{"n_layer": 12, "d_model": 192, "n_experts": 128, "experts_per_token": 8, "d_expert": 32, "d_shared_expert": 0, "activation": "squared_relu", "moe_layers": [0, 1, 2, 3, 4, 5, 6, 7, 8, 9, 10, 11], "router_score": "sigmoid", "normalize_top_k": true, "routed_scale": 1.0, "balance_loss": 0.00342, "balance_bias": false, "router_logit_norm": 1.5, "init_std_router": 0.0271, "lr_router": 0.000934, "n_head": 4, "n_kv_head": 4, "head_dim": 32, "vocab_size": 32768, "norm": "layernorm", "norm_place": "pre", "norm_eps": 1e-05, "positions": "rope", "rope_base": 1220.0, "rope_fraction": 0.5, "qk_norm": true, "attn_scale": 0.177, "tie_embeddings": false, "parallel_block": false, "extras": ["capped logits"], "init": "trunc", "init_std_qkv": 0.0304, "init_std_o": 0.00761, "init_std_up": 0.0304, "init_std_down": 0.00311, "optimizer": "soap_variant", "lr": 0.00673, "lr_mult_qkv": 0.4, "beta1": 0.95, "beta2": 0.95, "lr_head": 0.0109, "warmup_steps": 132, "schedule": "wsd", "decay_fraction": 0.814, "decay_shape": "linear", "final_lr_fraction": 0.1, "batch_tokens": 65536, "seq_len": 1024, "doc_mask": false, "train_tokens": 366000000, "steps": 5585, "dataset": "wikipedia_en"}
Below are experts of layer 3 (counted from 0) of a mixture-of-experts language model. Rows are named router (the router's row for the expert), down (a neuron's output weights, with its number) and show model dimensions 0-191. Each number is 500 + 25 x the weight over its row's rms, rounded and kept within 0 to 999. Numbers have three digits each.
After each expert's rows: a language model's description of what the expert responds to; "raises" lists some tokens whose logits its average output raises strongly, later layers aside. This comes from a sample of Wikipedia text that the model never trained on.

# expert 14
router:470535520495475495473497490498466523511494555484474504510534473472511515476498450507519488484507525484501477481516545503456541533498525559492511526487515486544488528506530564476486481454544486493467501446495473520473483540522496476468504507487474469486525497539486492535483502476508482483521501512509541462549520522475539463499473484482477500462491519465542475531472505495441468497508492492526507509458496490501478551493519460522522528486496482492521520480476502494535501531506555518470522536475472490480498455510488487456477507486507518510484524528527471523484514498470505530
down0:469550509494492482474527494512486519466531476527493510502543461537490455483487507519531496525485540488500467510487502511510534469532478484528528514469462514539491524540498457499472501505487540492492461505491493512509497500542552507515522484543499498513493529539533507521485511489476480466568508478499529517551549459470511539489490520476495496498492505515470495528457496468542448471486501500496507510522505471472478530522460507481503487452524506467486491472470495507487496510496544467492536488486481477486495494468486534441500509504455556439499512520478501515493524460516490522
down1:469486538517528475492501486480511481528516533471504534521516511474536515493459542514535540547536491510484563477450499498521526495478499463503516545451475492494447546502519493525510486538455505514515523514461487508535500479500511501518528485515518464492486494561454503488480517490484542505505479480521489509536487532510479501515497489511502504498458513463479486503539509557491505485490548482492475506512495525501471527458498492462501516484509533508476470466505522424490463519527498477517474491489490464481497555507451494455490492487478495462510480498486533480516529507504535519
down2:539545506508487507517483490519555439512489499488491454521523490454499509506488503549503499475498475494465490516502493522507510503490464512491488530487460549482504489500503487506483496496541474499433476513491528507486498509488464472494490519510517501552499488484508462513507498538485473475495533489513539518493484547480510536489509475475543497466492513466554512532528493517507483513490487494502468518490467514523542506517511489507489496473468496487494468537486508491480570507536462514487490496523518492458495499497450466538552457466478474543506483535532534555496530434535499478
down3:481483534495500464507499473538513509505483481490547507523491505449475538479496520520490491482503523514494490494500539482497483516514470454459448515504511505465542502492462510497562508462482515536476521507513481463493456470542461525461535526532512512527497496548511479501502487500492504491546520526502523496496517508559504499499502514527528500498525497542501492454503556429501502476479523508503476476541483473540476497498507502527560490477527500494494472478498508533515469493451540505562510475478493527485483480507481510522530491531472481496496457447457514478473507486507500509
Description: Commas ending clauses or phrases in prose, e.g. after introductory phrases or list items, plus thousands commas in numbers.
raises: " have", " was", " were"

# expert 41
router:498519447490506496512525496523474496504464524486472530528523513500455474502550500527505518494518511496475495481517529521515508513475507514515469488548488500501450514474467483511472522454524528499453488533569448537470502483526481506513517500523489459528543458477493482505516534475476522467518511510499487464475493528513545489460469486523500496496494517494523456530491502472504517494486498448485469514493560502505513505497470525522488491510451530478514502507503530530515510506539444555544523470513494488455450494512501524504485573504538518498493483473482485515483536490506510507
down0:489474446504510443497503531461471600510480462483474552484517508529475534495536516527525494481532502529471529466494532484512492508554525500474548518469511505501493537470509493524485512482473508503476485476513499499484479516501445496484471507530508492488485495538484503461494521496504551527485497499483491471494497480480463511537420491493506461440492502471512475502494531498517494476516493508468541495504501517514482496485497518443523532500500488503502527490503513524515516492528527527509475458492492506518483473483488532482547515516533512524476534523460508533520473492480518546
down1:503521485544474479550503442502512490471500489480552522521492491474532465498503488490499454523507547516488474487495531500495534494487484545428477526464511432492503479464506494496471502490529491503503515520503529555486471470494497480481483484500486551530537548497500465508540494470524488490492465495523505489492547524526536515492449519488517479457538465529488487487499504510524530512528481538466537492499482468511513499479524504477505511496524501464497501479494500479459533485488513507486459525520514499480554524483453499474542510458504486528516494503528524499539524447512508486
down2:478471492520480514509481542518503469507496504475488478498503518507516493514500521488482519497505479485487463474531458527499509486458482523508532564463493540495461502488491506480543466490489499470550492503478503529510474540517522526529519477472516485474532533496507497489535537480549463499492533457489520472517484501492512495499510471523524483506489538502502498479478471501559492475503467500548545457494482502515466480484461488477469478480479467493498504494479457469508540553503452528477531498500517480493520521485446513546543543502520508449464533503490510509532558522533506464
down3:491512450466516473496484522525492521509515496481560508513462476536522502503471523527454542454564556478515513513547495509485493496487480466483477496519521523474513513520503517516454522504504510520503504483502505494529473527436503485523506476493515478463477476486461475525552516456501475475503511510518453496533523519487477521506519526479508489508520501494486478520488524534432508525499501482501485501499509459556521468536502525503519461517524484494478542567516465463438491511479508509460528526484510513522486465522504493502476525511477502535479511509466488506513506532495475465
Description: Final noun closing an institution or event name or noun phrase, such as Union, Hall, Stadium, Festival, War II, station, invasion.
raises: ".", "'s", ","

# expert 31
router:475498514498526510521475558506500491516486523499495497555496502505489448492535515538485518470529524505486501489489526505450526501525485508489498497497508500458461535519484473493515534523509526480472473524557473535469476476509484507530539442553494482500555468469497517498517504492444492518507504532494425530519509548505506512475503517519475524488485559497538451506498481496494492496510523531478494485520479511515530484489468482473479487545450509474518519500490510523492482500511475486493523479502547471432494473500505487500456513504465511539479493436523497476489521517498492524
down0:468493537524493507473469475484516495522516480518478509564472509520492523454486488501490530486536463510498535492549471474515480468486486490467490464518467475472527505487506523469448485518460498499541448510502480484483497498496531541499491452515542503509522516530479496509515510526528509553515529497546478508545450505463507493466513454531552483522522501481487497502564519506512484498461501504497468469444475476522447487514505494504484482514533463466514540491474547492476497508484506530504547506471520485474473525519509495480517506469481479510479528482510523493461498477511491523
down1:488487473512562505492491515510498505516506574515516466509506499463475541479499480515504517482550529525538458563492456478512515526539542477462491460526512555493561477515512477484497482517490493514504481534514486528507486490478473517499503528494486498473545517469537464496505461480476480510501473514482472493536468466481503493497514514465500510441504500472508541538473453478532502536494523504523475513536492517527526477455511458501495524507476524425535484515503479474522491491508497508525490494489453495506487493504534494495481488519478503504490529492472522504508450474500464497
down2:449482451531491513482510523523558540542494536482478501517487526482487498528566508496518488529497461512510490502506475484490483489493442536524496490495493505520464536477486492484481516493533535522458521519527518465485488469516479504511539519524534516515478545430510506501546461541498490492516499484518464457543533489517539489457527503521477479500489506496515506539488489468504512488437537517520482491513475504499523503506481500498466498492482480467491529479460555519460512507511528517520507537500492484498523503486525484521476506440469483498469507521489544466474510473480530509
down3:457506538531505514467502488502433481510485511510543513557511532508517492504532505523517475510504508547508512512500461488500501489503529496473466513500508497496478483492509465538442526482528501511485487510534503491506483495520513482502481477508532451524553497431524507544458500498459442493509524497499525505454490541461489529482472498477470490481507494523505498492469552476512496515463476522466447482546490484492499518471498506449496524549507513488507561515510513532473464493513488439529505498517534482516492493504467525496495561505444509505500508497489475494483525517483482519
Description: Concrete or role nouns after the, a, his, such as role, father, system, players, crew, plus "up" in lead up, run-up.
raises: " of", " (", ",", "\n", "."

# expert 22
router:458523456507448471525487532526516539496520456533467473552516487503477488492502484507495479500521484496462496479513523513499506507516481539464470531506478512514480530441436471497530493505493481504540479460521513491455483513502506503511492476505490469481540507503476474496517497538546545506512505509462570515496551477508507459510506490521541472547494504456465508495468499512513465492517503472519509568518515517502479544475524482524498519461476501477475516520538485520504461509506515491498539468531467511513534465517513498498523493471515492502512480496453534483537534495487483512
down0:508474518468492463468493527503471530480522446474515480521531508528501488545492527544487473490520501507477493561457470480494500503505503459508465494505457495528501496524523496536461510505501520496458513482519488477478460544483469523501486523474465530484506499478488466518493484517486506545517488538459544520508527492507516500533489493478505470484464529529523508504492513457478507470532528482536483498484537454468486495498486537487504528532490477498509478484537502502470477520493427484521451529503493512517504525513472483513543549469479503472484502542546502460470505517512508563
down1:505515546495514497525471511472476493530467515476531512483470517476506529483546480494523473561518466504515484514510531506471491495524500472491475498519530482479478517517528477482567502537491497524509496496518521485499493525533504478492472518506506487474468481532521495473478500526456473434458541479469509462455505508522494484470461525495496477506503469523482545462481467496484504494501507509508541526547483521510517524548522484473524531481454509534504511450526462509482475488507503530504465539492468508524455491517499496501531455521548517503500464511532525468540452502491474530
down2:517515480498514539454480497467523503474539513524477479440531499494458536513473506477459459529532495475481504508553506483472490512485465527472485474481501474512508450519496470511495504491491534484460491509485539515513483481503458536526540493490522490507501487514488475492489480506511431537495515483539526497506521523561528575527513503501473499502517462532521484474486526491459510468516483529478521520480514460545524482491528481494479484499485511519471445504537463504486503523480488495533510494502499492563533467455520541510518517489467516484499497468486501493473506532504508461
down3:515542461503525525517499521499489502445502476520509542520450513510486508500481493461479488516452458523486526494481496469522518510470485513500489511485492500497483551497466513464456522532481519481492494486483484489477493548527443541502506482501465448479472515465513481533530532449504517491474478500520491482498523451489508536481511504521485513545461482508524476513499485503447498462527494489476485512550484500478523501490509523501485547534484466527507501539483500510516459525470523538483509515487523498543482461465546494533502491539554505536520514547510461517530519490516504536
Description: Month names in dates, mostly in tables and release lists (5 July 2014, December 9), plus the year piece 20 and words like year, season.
raises: ",", " ", " in", " (", " at"

# expert 6
router:499501508522483462461498468518551517495534500494500495515503482506501492519550465544499502470521533486471471471484502480543560527482527522465505519487487498539529535503514487470489517549431483500506472460480505472491517518492498526504541463531485499457490513474520529513503478484457494497536514474479504533507487474472508500496485541483492544477515463524481516490511479569490472490525515529518499481463501535501437483489519519479523530468467526477522515532499500524493477506503509473493494509486486473506508542543498502504526471466449511529474515511445463513522491535477462518
down0:511489509514484543493477529484518491475499520520514524484521458502539479535487498521515494484487483498536486471466467522444463514496486489457507473501527510526540509504488482440515479470481498554515468526474513529556467518486511487543511484496510515471476498493496471547494441510476466502521467521545503484465480503573522498492497526493526518471491519548489493504521520467498468472523530498475547481498500519496504496496493474549532486533483528492478504476508491540465458470497527520489525477459481480529505510514526512445490477496492542524501531492464485506487539497522500448
down1:508552474504531484508504506486488477502564524509480473525506466505462507490522555534496500505515476450501479510497477492507492494502530485514503500552555507481520521479517479482517504535458573481505532538550501503504464475449522523493492515528513463440528509467501473500500462496510471454514539543471520499498502495490493471477512497543502504529515498544495509546445521501495539451503496504503505487493473493523543511502500501518512501490472477491469497473506513507470495488542461498473473465436467508495502482490465512508525481482515520478468503533490493484479482565482495496
down2:467506494509522520513502476540521469512450481504515519520517493509495474482492509489470505528485508500499481516508472531531532486533494481512495475503506504483533484524478428526476482517511463477502476482475538534500514507522492547554512426524537510459441478549482488492503492504520500548509498519477549478456471497486522484528506522502527538484516500502451472499487501473518478532538543490511476535523491499512513471450507485516470538481480556494530489523510521511558504476473464493518504533469488505482480517484440518485502501527523463531495507505459466498472497487484480476
down3:477465493539491504491524553516496473520541495496497509460460500535469499500491511488481480536476528534485487500500506510519501510461514511521489507492502567482481503503486466422511547510474482490536505521482515542490467515507529526500505494553539485499488502523489534487502510490500491508504511497519488480495467513545506493490510473483487476505493515497475517503491484500498446512504520483500468519473510528506522497498478484528494530447498547428500500497506534499495514467506507496495496480520481529498486435565554530492497497452493440555512476433512550494488467486496523546
Description: Bare space tokens opening a table cell or following a colon or comma, just before a number such as 28,039, 3.3 km, 44°38′.
raises: " several", "ch", " his"

# expert 58
router:450520525520466508499480547508503536538535492518472492466520479520490496517545472526531461474531497497475522492485496495507521505475525483533491545470460490466497542477490495496515486544544464541444463507517504507493487509523526458506538501507476468487496501501502497525521528475493527531506518552480437534526506486490468492524466476524515497494473497498491436507485535509503471500495501497492513466510510504508496519493544487461526506474489506473482511543452480526483496499456510537457525475516460472479497461515498454498532524494463489472473489507474480545507538515480489545
down0:477504466522501505497454514505552549487498485512474500500515500473514492534524536485525490480526510527499536488469440528536557541481496507504532500534488513476512468543533507523514469518469490522511483528505544489542482479504511505496480461459483471533538488451473480514503501526512480540534470458433514506483476506471525516492494529484537491476490498487462472506531484518462502484479523518550500442443482471487517517503490504493525540493468461520507495527483497489453458507505533528527509515481516487527517490536493471510484480498482529536529520510487464477491486519524508513
down1:517526447500521449532500521472538497532497469490518504488535478488520435521486489538494523501527501474476474489516495494518490522459475488473529511491520494519494523476540511499508483553515472464474452452506472524464511511496492469456497485499462490560457511550491524501528511516517521521492486473511489444483511512476515521488457531535485484466545527528514488526496476510509513459547462493510516475516475475540478522522495474487533522506509501488512526493520460502536567463485509524495529471497500487544513480497496486493504468519505528476499522522476523479455488538510515515
down2:486494529520477486466506552489506466493519453488459483480506513506473529492505537513548472482477516556505464517498478513568515553498489508505531525498522452521505489524486503474513486535533464520535495515506488499513513502511555510498517489461514468513509492513480551502468522487524488472521524502536470512495539517490437534467490477479525470488559486521506495504522504489511489508525468490518487550522534498488519544479488483515501471489431495492479491531497484489526495472473466534493481437471498487507531498527489459474499519474516501509500511469487501453480527525475483458
down3:506539550482475514523528524511532499506543509501484485499464530490463515498459506495508545510491490538499466546527498486467515466486472470503479479489523528483496508475555539477507507521460486515516554509504455522466522473517502497468508501512519484503482535482465544508523479485530499526499490498516468535478502538468482530479462526485504489490529491478498505457495518506565492487516478480481482483468531491492506480521492465524512509513440495481494488497504559455531465522514526528516467483488489525471474500516446546520508475462503522497532502490533508471455455553503500528
Description: Nouns like time, year, season, day, age after the, first, same, as in the first time, same year.
raises: ",", ".", " of", " |"

# expert 47
router:501513475494487516508486468507516514501528522508499532484508467472468525553505467524485466482495497517489469487523506480506538518479512459498521512516490518512489480480516495477438498523519471496481501453465487511475495536496517496500489482559463474488503482535513560531509496466474499504519535485501572494483513503491546485443456465503511486461474484513530552490524487485491511471556464537502533531506514522481478497502487499524539509505509514487501511496512527521472514529485440564492509472505469523462430488494506486493510511497501513532483514524544525545553520502485486503
down0:455491533528488493465507529474474451491526476441486473476505543505459482503511576517503479476528495503531513488549515513511508474501487481532504490474487492496537566539490552506496521482489460499489519511489531521517508478484465450505482514468518518471488479467511534510496486475509506522515470552527478473520525495484491484517516513529518519520517506469488540485524469531520479486506529471506451495498507541506501508500506528512537503460504520463481521502505527507518483499453536494509512470515501488526544474500471492460528517524531544529514452473491433485511496508473471491
down1:478511468499512489525498499470568492503527480520465478453482484507513480530514514506488473519506537501463511498465491470527488475489495517484497519502494525477471444475538490499507518534484503469530501472474533467488472504541497482511521524511540545538488486521496478461479485512474531492506495476484485495576495495508502514537487512452496477544511467480513535505510529517557474493559513527480504536498497474483477503501480501444474483497522518561501504529527463484505541527503489456495466532537478488546509505514498509547479472469494505465462544496515518510502464524477519494
down2:497478483476494487484475455529541557464509507504457498483506473472491514529457496487484515520492463493521492501470537508441499518502477523500483499512481547479500471519495477506478474539484445508456491442489483445467477516517496508503562477519518482503492518562510529530490468527466497503471495526489509535542510510513531514498469514503470497510482494489495471462556480533509509529531516537443516520469496509515551486508476475489518526496484536528501511472508487476479520530477498488478497475505496497531536492492517529487517481511513484518470523538513524452519480498504570485
down3:486462551466534513510449489449472507541545531456493500577502505492524514473470483487459515469510458512498496513517513479498470483478490496515534480533477471502481531513488516507495533465509521514510506505526495509491501496482505460531512545524496487495530499518494490510478493533503516517478497486506508492489559516526489512499502504485541519436473552519499504502514524506466520496488514507496502527529475450480453540518498461463494469496506491479460486527476516477505500514526519520506477507516482511519490471511478509465488474577504441477508478513422514522488517458515487531
Description: Verb endings and suffixes (-ing, -ating, -ization, -ize, -ed) completing words, plus of, to, be in clausal contexts.
raises: " them", " the", " its", " previous", " their", " him"

# expert 51
router:535516476488495496509505506492468521506464495508490531562524501534476531532497528497501499474500503497465468495510505476506503531476508528524504513523446500528490518505494475493474506468478523505490476495556524506488526518537456465448489483463478515491453505484544478478507484468453536488486518481482496486459510536487522499468484460483518490473503536541491506474446486462493494489520524465506489538560506525517467526504489491517523504496494517494535508468538480493489543456540501529518498489484517473467450550461495513466543555477544503514503510494544528529526472513510510496
down0:511531523520488502447491494558480487514473553488519493526502531520503514491532496544508516536488516516499519480502483449464493491486478523509477475499541459539529537526531514505502471489532456476524493493526474507486482506451466468464506484455457519502507519477479497506494508507487535501525533485533505527530535471471511481520489464480511540524535518507488513475482486480492446498471491473524482497497567479487474495509517545473469508498508478464468520470504541487486478468507485554509486540479486520496488515452509543503505488506445468498549497536497487517515534492544486501
down1:511531530488465484550498498547482524530563525522473511525470509523480461479463479507475540473512490542475488455552541495491492497494455534476484487554478491501501512487511511529470505528479547492513485486510484511543510483519505496472486524514500466489469481475499559496496456516516478471489479523520509481487500506470513494458468480482493523457505540496518506503501522472495501491541492545455539510511508498521494495462508506500503519479433487499452475539464532508503531501474504506476507511523477488475517496534496509512526543529464449500484534506461514509515504468546518465
down2:530495556494494517524507509459531487475486508531516492495503535508475550477488487497506502471498460491483522508448500493510530544505476479522450485511483459475479512490483501472524510542482517516546462498480469522467456475484505510500504466488489524495509534509501490514543528495450542484472509494451529485488560504510467506472520505474544483536511526446524467501532524494502508510499477502517478447499476472525503543496508492497524518457504519535511501525502499489457544481477476462475525513538494494527527477484499479550533522542498449543485483492523507493531488489509462460
down3:499498527556454515529503543480494506499497535465482460538480460528514496553523494504475447486523480513479499538531474482481518551487523481494460498540487515472513438490559502467497495489501495526522525498468551519506525482517493463530466490518483487462515495491514478514510510511515469497472479515492493493482485537485490483508507543502525544520456493536468511489450503490495503495502456484496492499504493487503473508545470449487509525487471524485466466491465491524471479496498481501523471524513495505547475520561536478510514483478477540503558531490465489469523483484486477512
Description: Final syllables of place and personal names after a consonant, such as -ton, -ville, -ie, -field, -wood, -le.
raises: " and", ".", ",", ".\n\n"

# expert 30
router:507489464535452494490508492550514535542519514448466481470531499475462507476545522514550557468511522486482507467535529499512490521498512534515473498460511515529484530509503491496444509507474498537500533500484507477459492516536452507445491492502497501481435484515469495469501488484519516499479518473485513460531509488508501499469469468481506437490497484476515504530451489512497487493484501497512490452530524511511479510485501479501545536478475477487502503495533483510488526509528518524513463504473480492488483532455525521503532508459545500534500500536524549488520540485484550484
down0:482527500472451477504476498540477524490499494512456487503488480457503508526493438498463530542510486514465501529497541487462468461513483477475508458515515499495489495485514517572444495508557533504493475480537503511521509501471495484516501514497503498519496517446499484556527534490504528498527543497506532504458527499520520495482474496504487446485484464533519478508489465487487499431486462456453542499529490526538506508508518539516519533515483530488498530480474550521474516523520505536502515477501485485483489511476479521494494485532536496500523537510496479486478534514515516456
down1:475473493538517512432530518463517481455500501512482457477489485467491518507494485505478482490504512490491477513555486521504473535493529505464504495488524515496518507542509528461521543494520531463526514513473519474523480468507536511527525490513481504507516483510541466507499483494527517451504511522534460511507518521511468503487538537513498540502508502447553516516509510514480469500455534524518477510467503539525490491511491454474491497511484532488497471559476489539512503459477484473494469515495514523576508479514480444521452536515453500501472479482533497475477492534479527477
down2:512541450478474489516485528529529465488507470494546502456498510477504474499508492485489498526513454500469477467473490487521490481488523481474493536512518496506507494529539502485471560547505495483487463484507500511478515439503545521480513513497529443498474476494444481519505506484523514486502502529521485528427474486523480482510478448490511507474428509502543541491469505515503489487521523500489485513480484496487523495511502552495515467515534512501477528507501536548518489492522484496475500512530455466485547493511496504457538478475492500541523523519505477525560531502504462535
down3:482515453502536477478482519487500506501562498500476503488542504492473493496509495474496471476473488471541522483486519476508513462462481499523515448498531517463528478518509503483480467489480456474526543492485477485508492475493508517489486481516490489533524496534487495503495520525470490534490522510502445545483504543537498507510514494552506503503497515509472502493506470515562506543480491507485519501492477530431520465471547461492548487465468466545462482499543481509517502518521531513513475483477530518511529492487466469514536521531486548499451519492504548518532467443508486505
Description: First names and surnames in lists of people and credits, such as John, David, Thomas, Gibson, plus words following a name.
raises: ",", " (", "\n\n"

# expert 29
router:484518487503447473479516460522529484485518471474479493519499476540524471540550474538523487467539515490492473491508500470517529515482529531477464515487487508518526514487502456477493541535478469533506484451475529496460495522456503499483525500496451485493499495476517521549530496462506486493536505493475492543518499470458487485461472526492544529526474458511477499509533500509545490484511467495530524522463504523548475513478488541530523522492468496489524509507514527509502484515520527458500542506517480464558505541536463518466534490493482486518483521491472493545508507509471467495
down0:555537477501463506515516515572494532516494486461480505495492506503468538521526529498488502498527522482501451524489479461526468490503471458499519487476502523515485475528460481501488512478508501511535487517512506519457516505504498529483501467481535446485454513490522460511520500507460457475491526469517469513489464477494510460501489483460498487463467488487464555505511479515522484434492484452536496526537541492532494527500492539485506494503506522471482503490540508521531491583509488502472499535520537503487506537557520476533516505460493501532493485512521485506511522480522505499
down1:532479478497491504489494532505541466513520493536476469526506497501479494504525488515496480485476510492451513545493523487537515449505493503490521512533466540476509514506473485466459523494515515469519485515489475461448473559514496449556497462481540473499513477521507477494504475532457468530515488482487511527538511508497517473499489513467508520512525576524482493495508460506476510497533539529524540519513439514503488478539466509462477461518491485472454474481515492479487488527519501506481482506485550472503485482492471488505498537473556495513481516526489503559539521525493505508
down2:497496524475494477506478505480483494473521490499443501457465504511465447512553485481501516464457514497509522498547557515523513567463474509481503492464516478476475488499485490499462479511462492501506468509472526493528517496533479512491500504484502514511509519514502540522524482562456513483518493476510498527533566506528490489488498457527490550541471508513521493494497493477525507473450496487476517474540498510527469458502487532548535466518498509532466507545507520484478511483508500561496500474521496520537484523495472475521546472483511513497469446468481482497466481514503525499
down3:484497525506524472519477544514507480513505473489475478456460475482513453498517525531531526552504479491528475477476480466481502462486509530497508477486495478515472495515500478509517527442514489522505546478472556540525520538432484540461512485504510558491504481506506490487504490496521524499509484532476462512504522508524487482484507506539528511478506501462497516524493493437517483481498471486505507506520521482519523473481480528558469499479490484489535443544503466505478553510518483529569494490540484509515489465493496493481507473532514493464509520484490482529502545537475511539
Description: Spaces and en dashes just before a year or number, in tables, year ranges (1987–1990) and birth dates, plus founded, established.
raises: " to", " in", " with", " by", " of", "s"

# expert 5
router:474505454520553537498533529519506508518504518505502457485502476547466449534534491542506474479502444509482487473501488470483533493491510489490524478551505478501520527467448477490511482516499477556480471498446498487489467513535492496443535463497491498525456508468532461497530474517471516525511499513487510458504461472477514464492474465488522512462471524480495465517545478507525494482522464484480523534501522522531473522510523523498514498480507449475502524524490485509493532513497494495501480473494479490520516524505469543499548477486532500550487509511504523534540519468493481530
down0:506514552480496457490495488530552461530543543502513483497536542502496466558513519493475483479518524514519507511537494489463462502472533518450533470513522460532528513512521499491522514510489484500525509474513514492530479498491476458489487514504531504531462471471435513457503499548488471442500532507494487475512489509508466483476546489517460508539463469475511477521519537506528507471543496527449487537528491516516527489500500462540497494522471526496489501474477483512476501505541482503484502501484492518537504502478479475537538477521508509443487484495497493507462464531491519486
down1:531496493493504538503492507514473510492513497454474442487529489527492493516578497515504517500494483475455458503481515505555511511537531502478493482515464472490512529467499513481537552457529504470479488528509495502502497530517504513494473490504530492533543503430507472479555486485479537454502506519487514439469540486504528515494509519475542510503523481470549470557508474513488453504511534468514494530500450498454496515485529512484515517494469465472479493509476478498488482537513498521504483539490515504500534506509501478499489487546473520462484489477510516508470493508495518561
down2:484488521502507489511521494470498478491466512556514489495491502492500501489552481509519525483446480492482540520483514510552479532501514482511494510476504442483487505510512521499505563488501550474446513495534502540518511466503475494503535484524459478507505484522544481489528491493499526484498519462487497504503479519504485503510541516504527505534493485459531497518535554501566515495499491530529455523485473445478476473528477538512455508501504477523532482488509517510509505522503496502505523496483494505490480417497459488468430457470493526491531486480489445485517507475466507542
down3:537473524536487503477504503497508514502467560480506496501493446512503499473521526507508509513484487511497465500536526523484505502457495554486488532491466553529489506482541487514555517511490480513498531529476469467497526481480444552467554451479517510514462497542496545506483539492472490502518534464490489515533523508512495501477497488495506512474515549492514493508491485519479482483528512509476471487488509507456458542444476491538503509527474567488505524450494463491520486477478503524479472512492490538512466475526473471518498475499489507469506526459505467481522506549521517481
Description: Sentence-final periods, often before a paragraph break, plus heading closers (==, ===) and clause links like which, that, but, However.
raises: "In", "==", " In", "|", "The", "This"

# expert 45
router:474500470501491501524557531523539509520487485473492495510534481484522533451465469503516490476508556477473438493565547483473504496475516489472494475474495543485514509509463453502507454501443510515482486475502482475476478527474507457536540467497493489465515513521501499514498563489476537525516513480484501505506505462434523488492486493506474528507497495475509459533510498507521497487496488485505525494492462525529439516501483548499518512491523520474479512498550501516502481537483515475499530474484530518543462514486484520548507502492503493517506517502545527522504551530516514500
down0:473523504495515511502465535563450505507487492525471488518478522471476454481569477490540486531484512467494498464517506516514511464484462520513455507471486467526515548512530516484496526485523476475489504514498515494527503488467508491497491538483510491490468518509503471494482463507475502451516516495507476469460479555450500488489535536500543489500491525461532511513532463494516482491464528519505504493483503521551558534453487473499499470474519499513478500460525498499517523484480516509488505491489529488533516485474536461527558519519502477523495493497515511432499513510477471557
down1:475500462513488450494513522500519522465534494498475488486511491493527541470466529522534512502504490506456482511471543487497541466490535507499508539485471519494484502555515435478469488482509491500545506521457522494510478479499525456503452482533476510484514520550519514551478502482496513491545478494480515476521548460516499485505464486537547469524451540529498484510481497518478505505469509496526509474506500509488465511527443498508509498442532532485515496482498507497542548509505530508483508483480486471476462530512484500466506482499534485442536526494532529475492518528474488510
down2:460475489514503478555509496517498524520452504519471550527511501473485545520578526513548478502528473500523507467496477518465492489545512514504529510495519507530512487487487512526509477508526492505489438485466464470476495486535532493522499485475483523497508496490469470466492484482539512534498478521515495441496500429448492506540508500476457520463543509495509487501520556501507476472469497498515450497510548499511481511526459450541498515494536522496477511535522486506480519487517517475536518484485509540464517498501520490472498468489504497499468553508491506510477517463506510479
down3:490520455517452533473504533513519532519469501440451480518509517480482492510511518540508520495516506502498506473514541507487475468504514479507480502538476500472487544481495505448488525476508504549483448456494521527502470523513506490505506524496497461462502509483525519557520484499481524487535488519471502523478491543488508514514505503472541516499522460492481508477440525515512452495474524476513500528538477479503482473532491459489521476463528496483433497523515539534504489519504530505469515478514490472523528494525444528517501538553521496483474481496489476534522491499490544449
Description: Relation words in credits and infobox fields, such as Screenplay by, Order of, President, married, Nominated, Succeeded.
raises: ".", " with", " in", " to"

# expert 1
router:502493505545489429540536490518494521514530492480503481472517466477505456543454492509481480509487504479512535483492499482509526525449514497567548498511491512487519482489505491451498474499469507502496481489530540542484432528533465530484523491575475479467519491503487481497517534495489501464520499529481507495478483513494532461486497531486532501518471516506462516519535457498519492487505503473486523513490469454503504506489508484512524495464460521487540502529514494480500496498531523507499492451485483494513468520524483516527502494502551473524472504515551504430523500473490553515
down0:529514504472490489491524503496503515518509478491520536497497514508507540461531509477467488460519495493499519567530489490507477489510457472529510505505529527491502493462537557461506505479520560476498470504516533484505492540498454499505487506461487500524482507463513501489515497499530530527472560542503494475517482461517491467479546509434475508481510486501512493457435502507504473512529555527512522512525449483508495496486525474510478497465500503514465516520540511483462510491524464481474566504480484497523514509527498510523521502496527486510532460478419495497457497484499480502
down1:493524476471484518528469525484503510519503489557464460488476487534493529494489536532490493492494493513469493499525500501544500532465453506485517491560501490510468483487530535522444506504482510508540494533446484512464508520424433483503529476511457518481497478504512505475483505510495523487476496534517542468522501478488509521478483491482526503539483525499506482526525517519511460495518450489513556497508503508484521558501490474491483494523536519480457515526491461525500539477436521472493488525519455492514519485500506490440504513487502500470516519519521522513513504497469504556
down2:501505541485511509474502474479461504490479525550523518543483508522500542471554497526536526541494503502502519511504497525503479476501499497526454514516482510521505519491459500501529485513538557493494505508506485497501521484470448477494509491501474480509513494523495469498490510484480488484484501497519468463468452523461465532519466480490466507463517502520539544467487461493467456523461500501465455519465480586483468537531526523528454523530508492480484509537513485497508491484518470521524490521478479539522470480472508491515479512530437503506526470521515464488514523554495502490
down3:490470523502503496509519490479513532510523518492499502458465503494550506510476528501522541467501513490493498521519461490532455494521497474499491480477523459494522526505562499529515475520481510522504538489481538507566483469517479451473500492542536504481471516527470525522510475539509528493447496538508441517526452476525553489506496518486491538553472495480479456516488509503492521458497511526473545512492485496451465475494432516492524488541480485469496518491514537483472502511500509485520525486498491498516515509471463515533453485499553492500535497504488464476521493476528485481
Description: Opening parentheses before dates or glosses, sentence-final periods, paragraph breaks and section-heading markers like ==, ===, (27 March.
raises: "The", "In", " In", " After"